python train.py --d_model=128 --activation="gelu" --moe_layers=[0, 1, 2, 3, 4, 5, 6, 7] --router_score="softmax" --lr_router=0.000389 --init_std_o=0.0 --beta1=0.95 --warmup_steps=200 --final_lr_fraction=0.0 --doc_mask=true
Below are experts of layer 4 (counted from 0) of a mixture-of-experts language model. Rows are named router (the router's row for the expert) and show model dimensions 0-127. Each number is 128 + 24 x the weight over its row's rms, rounded and kept within 0 to 255. Numbers have three digits each.
Before each expert's rows: "comes before" lists some tokens at least twice as common just after its tokens as in all text. This comes from a sample of Wikipedia text that the model never trained on. Tokens count by the router's weight.

# expert 1
comes before: "of ", "and ", "in ", "(", "for ", "to "
router:170159097128138129136149100127125057100130149144130126137112148132112114121099115107153121062133138107121148104154125155148129124059116123146116125137127149128119119115126130150115114108098138160139129084120054173150115158136163181105131161137132083131113107137110113142149138131154133147130127148114162147107137150079102127167140120137091138129071152094142107109163083146123130111136

# expert 58
comes before: "| ", "(", "and ", "in ", "=", "was "
router:159126117088180081139137115106166122116113155162075134159092137140166117106123152108147109077147104110112171124140106149161136107134144159104115123128120119113123102117155137159111127083131121111138104108117095136103153143140148140111179162092139079090098124157122134118141133140120147115133144154105113178088110137127126134163126145107147158148099144104129114127158068156112157152153

# expert 11
comes before: "of ", "and ", "in ", "for ", "(", "States "
router:136178130142140111134188123131144116127135118152113163147111148116125074169124176134165121146125140097147105142064165109121118134106156119122106162112125149155102112130141112137140071129149129132116169110129088112131086154119152097112098159155152073105089127129137169132118097153141131139155132149083137126091152146105129136164117083097132130116142128103131106133099111144123117091163

# expert 55
comes before: ": ", "| ", "–", "\n", "N ", ". "
router:110175150085147147143129153100097115145114130128112135056118139137135115135154128119137122130156133157153123136150151079098113119114141161135146168149118185139139137114133133064115136140095112124207129149123099096134135124109139096108151123161135076155120091105137097154158179148140160106148097128141126143140152102091143110113103117112105126105120119118117131144163092140168120136144

# expert 36
comes before: ", ", ". ", "s ", "ed ", ".", "ing "
router:179094128107122136094095069138159105146154122144136109100133112159176142113129129146111118138145116133116122104119119132142097127125129155128117110129098114135166132155116079135139126121122155128114113090116137122134152131120097131114164075144112144138094123154141119149120152109144136153078129155166123091142120152114142094190111153148113113190134115141128134176088082068172137105137

# expert 51
comes before: "- ", "| ", "\n", "\n\n", "|---|---|---|", "= "
router:147137114124120147146102161150135140119116156176164157129162142140138137130149161088115095123105115133110177140135114147117163128096146136106175125156139157125088133118121118107164121117134163096158108101102140117090151098105120174124156145101112110118090102153173117143157107103093096144159095143152102132146109081087145111128120119108167115103089127140147106130158083130147163090143

# expert 34
comes before: "(", "| ", "and ", "was ", "de ", "K"
router:132135085112116105125141124130115153135129151135128173141104140100168117119140156144137144112086122110133108136135090147122156159147159098096130128139129155110129117088138124132110098130106112131112152120111075105147093154142142138166145172067146114120133126160133166101170117144110153107175136144086123133093100144126107149152165120103104172123102177083135108120166081140123098163163

# expert 57
comes before: ".", "–", ",", ":", "; ", "th "
router:099119130150181103157121138139127107129096133114124155146126161153104101111119120137125141118089152105161149149124132102106106128112105148136145125133072169160099180130177141079135127159095124137184124148138151092170155131148134147136115141080174148119112107129109118114101111139116142165144151089130100132163136091116088097078140111147134147114143114153170118105154149107138145153110

# expert 24
comes before: ", ", ". ", "\n", ".", ": ", "\" "
router:149118147093154151076083120186156099108137153124142098122098158119142107110159134094149143108173123134136168074152098133111121122116123154116100092148117112144155159127121153089147128167129132118132105139125130153080147146154093157098139108115120119118131132114099093123146175129089115149111134083126155156161141146120143117181110155126148140159126125108113164161102124092143116088128

# expert 54
comes before: "the ", "a ", "his ", "201", "200", "its "
router:097134129130110141150101158130122140129127117125130147148099113113100152177132095093161100126141138139142095158122154081117127105155095128162170130073138100138171097182125085132126131108094158124116086134151147124099110096147149142145141138079108098130164118149102112131086116132153126149120139159158106141095104100160094172162144112154105162108109133157118162113138137141121160145102

# expert 29
comes before: ", ", ". ", "'", "o ", "′", "-"
router:169099135152116118096113111147151100145172127160156102130114145104153089122097133142110148113082101162122155081124101163124107107141107106129104115130153126118133104119121159121112136182126100134127115104129145115094157163094074143137157107122126126144134169117127123111121151105113121151115125069152164118125131116102129135113158186144099152160137104131127190092153141090133177141126

# expert 0
comes before: "The ", "In ", "- ", "==", "He ", "It "
router:113152093132110148133124157120094154124111131103115184085159154129104140159110156144125080152169108146075131129142099089106151139172120107124159155116109139116102122163122128109139142112146119179125100127144163187142103100107149151127069094142104087098167109140171142132152121117092117134133134120126093133146108123125126115108095138094158114125140125120137143102110141140150129121183

# expert 32
comes before: " ", "0 ", "1 ", "1", "2 ", "3 "
router:113124139098158143149109137111082136152109113114138181140166126142105160126163157162059121119084161120158158132135145105135120151129130149170118147137113122130134101145141110067145130124109161152135138150135150100161134160142143095149104131119122116138120115145144163139085108102113109138121111138147113134154143059100110167103151120140127113165153142101188084156112112135114158122148

# expert 62
comes before: "| ", "(", "|", "season", "pand", "="
router:129137109105133082090179113091136103127158131120072140136111150135158108118124148136139151128093158089145168101055117114148101099122157159119128116128145114136109111152176129150122115099141184136148147137064138113099174111079106147133142132124154075107135133123107128144145128171138133129131102161138117157112127150152121113176120125136158128127102110110096131135166124121128150114138

# expert 59
comes before: "0", "5", "4", "3", "6", "9"
router:116077151131153096142161128123121054120104146110132127093173136146131101119135173117100087138138157101122125147133130065114140123069115171128158133112059126151111142125194132114118138119115128119122138149123115136152134160137136109122146134118112148152123116101100131137098124142178107128163124117143097130147133113122105145100156162143166116120108105144195137121146128147131093126102

# expert 16
comes before: "and ", "which ", "but ", "the ", "he ", "with "
router:105153097138102156161146146134104119085107124122140163143122153115111155174095162092149098134147102134137157131129105116105116131127112115127176094136161144104096113154136152147178121131125136123114161148110128150096127102142134174101151100115138095108144124096115130124135114128115104151142157117126093099123129090148136173160097177101135099154122192102131099122142099110146166084171

# expert 37
comes before: ", ", "s ", ". ", ".", "es ", "ic "
router:156148117105142141132142117123131082120130093127134115127148124085155104090099086129142128122164118162117145068139150160154110146137100154133121134102128126124154141115123161143135119155158121149103137065101150149140098140120115116104155098112147161129107190113113134162121141096081131120078125134086159129157110134135147107187113164096093139131128159129130176102131093124157139136099

# expert 20
comes before: "| ", "|", ".", "″", "/ ", "°"
router:118145123134130148164181174134128133129119123115101189093134089132106091098161080111085142111066146127156140124082158104137136147120118148164138123113147151154126116124155140103119139146106151113167157163117130094119122131117130088142160186160128129123142132076169117137081124126129111108112127121140135127099141076130129112098141122109154141119133117129182093108151147140107144136104

# expert 43
comes before: "(", "of ", "and ", "in ", "was ", "for "
router:149117099147159106091161101143133113142142130143147147124141140124112137123140164172152138110089114118106143145118094126160099145073174118125104118109114103105126091125128119155120113104144082145136175101114084121128075159122135163118143172113140086124113128148122152120174121143127147129161140151078113115095111155097095149164156104131127142143085168078170110126129133154109127139151

# expert 17
comes before: "| ", "|", "0 ", " ", "(", "– "
router:144116128141138143146138137132114148133126158124143185160121124144147131114166118103113104063081151144154164131104134098137107133123140131150149103143140143155110134146155148065118119131108155099164159114105118100097156143117144146131168137088183106121145146123152116137094103176165099149113100141118088101134145088121091122141121169136112135098138156129149092128158099134109141075102

# expert 19
comes before: "s ", "\n\n", "\n", "The ", "was ", "=="
router:129145101175127145143116150122108128149111092105147143083148117140081159123147118134153095153176097134099116138154148117128154133180100128119117090107101138127122175173122125108111140141145104153127111101129160145160120144151153160108086064104101130102166120095180157109121135134101139129164128116087121128154138147098138097108101154126100125100149129108135137135119125155166100099167

# expert 8
comes before: "\n\n", "\n", "- ", "000 ", "2", "\n  "
router:134133117134134138138130134120103071093099141130130145145166121143125148127101161117152176129134103129110155084111097147130111119117124172108173104157113162138089108128164150105184142117101148138137090156140162143106134141141148124106145084093112117085130131086144132150115119134076100154151103135135127189157124110140129114096174123144138140116143162109126085136141140131166150079149

# expert 47
comes before: ".", ",", "; ", "–", "% ", ") "
router:132115148122139125178148151118098102147111145117107117120126133138136123109174106171114142071095150102136136126134167094130120135095134178163148156115082159153088129139115136076117159130124133101193135151134144118113151161122134119106145119138145107125104156102102133104075126152123136141155131073160094156187150124113108107112133122141135094097130104130178104123108113123108154125142

# expert 60
comes before: "the ", "a ", "his ", "he ", "be ", "their "
router:106156118151121162150086098126093156130104118146107112113126142091086132167104130110157137148159130117138090122130152100138129136163099096112181154120126103156158115129111103159096089120155126115101112147141149180125116094126132145142144135092131103123189113130114113141055105130108149151108153139102113161115139068161103177145120106142106141116132150155136151132134133139085136144118

# expert 44
comes before: ", ", ". ", "-", ".", "ing ", "ed "
router:142122146117127152112139106129131126144132126141151116065145113124136111094111137152101116125124139142128109136122168140113147138108090113138132119080107148162167154115101137125165161166148143119132149127086109142142122156124118130102064089124127150116113144095107125081072126156147141166140101085161170108149160154104147122115130171140078095125124108150092198138108141123120164113126

# expert 26
comes before: "to ", "in ", "by ", "of ", "the ", "with "
router:134130104142097131105158101105132091140110154113117123158157123155107098144126114094144103092113158120122111114127107134175151083123098076197138096128124109095141137113119118152121107109137100139118102115121071143118096096141141168117117151146129152104123125162107123112144130123156135157134135161108150118100150130109106194176133095149103117143133112155136132109156144116161197093130

# expert 22
comes before: "to ", "the ", "in ", "by ", "a ", "on "
router:117144111122126114139143120108088116145123095118121137156172110134129101105137154112164095111124153099143123147120121123123125093125091083157125136108124138095153125144104104138120087111096115181145104144104101108136129085148150166145125161104122160128124121178120106130136116120165126130153139159124109121107140111133083210170127083169098106124140143194116119139144163118143172139101

# expert 61
comes before: "| ", "- ", "The ", "==", "In ", "== "
router:157133112146111140135101158152106136105121128162141098119168142143126122141108171116085140147133142145087145114132155127114158153123116139119139144152085100130115144122105065139132129117159167110144084112150135147126104100093115162177098132161105117139093121159170135145144120094079100143119098139157100105122116082116144155120105121098169138170122099167115127120099067111108122145152

# expert 49
comes before: "the ", "a ", "his ", "an ", "well ", "their "
router:106128129099117118169094154161143151089113149108136149131112104099088125127111135142155096147120116117132098127144150120130127096151129082119173137080144110161171114107112108138152145124159146096114138154141149131090077092140133140126130146102143116105200111129127123140058106140160143130129107159126140137107095069163126178166147104140101122137152111127147152123093131146131130148106

# expert 10
comes before: "\n\n", "\n", "S", "A", "C", "\""
router:147092129101127150142115137109137145108095155133084172127120108153115126138152154148121145098097134177118167094143089121127104128112133141121166094153148150084103102147126137123160144083137139094137135133164162146120125165130148130108147144090130079125170148135115134136151153103095133130139137120095099128159121116170121131100189080100160168133130123082172102111136117151148112111155

# expert 7
comes before: "of ", "in ", ", ", ". ", ": ", "=="
router:179142116150118122125138129136109113108147083113142124112162129146120091140102160161124095149126159152131142141112176090136122105089126149099119150131145142151150123160126110077112074174125175143143151145121107089106140079125147120145125147089127135140120097073155112144126122124159145153148120112149127082088144140144057127177116125150127121125112149143117115159148152147088133113117

# expert 21
comes before: "of ", "was ", "were ", "are ", "and ", "in "
router:144139137160128140141161110116119103107117133129149118145137133135136104134153169083147111130154137123104079139154174124126108080142105113113135144150103161120113111114144123150140139128131083170110092131134082154102123127164149165120135153145114066078163136103155131066139109149165146167142123103073118148109113142107125172153111136152098132093115164104130106122166101103149113127137

# expert 28
comes before: ", ", ". ", ".", "'", "-", "\" "
router:119106164106106144086147108166137082128122120120145093132145150103136162088090108133117114099136103134118135105155105140177153146097097099153120102133124120134180133109108137145166141142139108122096123091119117152128123152123112102127099105158109146137118112126113121131089191156111110113106114086156177155164140155105155109126111147135102124157116202151125177098117130117143153140126

# expert 31
comes before: ", ", "–", "201", ")", "202", "200"
router:129101089140174137115140134113149112105111134120091190140117134131127140163119147136140145139137155120146132098125101108141120073114152138096180103143136135116128132144186151083117148189117127099095153132115126101163129079140141094110165129084154139137152107116130115172074126150111131158145135125151120106088113102154134117154110185146156131122153112116127114101149148111136118122170

# expert 9
comes before: ", ", ". ", "'", "-", ": ", "\" "
router:177085155131115123105116073186129122105157143129088102101118160126156167133132127164095145106142120139150115111132121159156146123086157118122111118163154110105175151109116126119156114166108098111119123098155102151116125120121101083123113121166121146154121104126096119151080171139112111134130152089161175117112162140116139110129138124106138105111084122135093171110124166110101116137108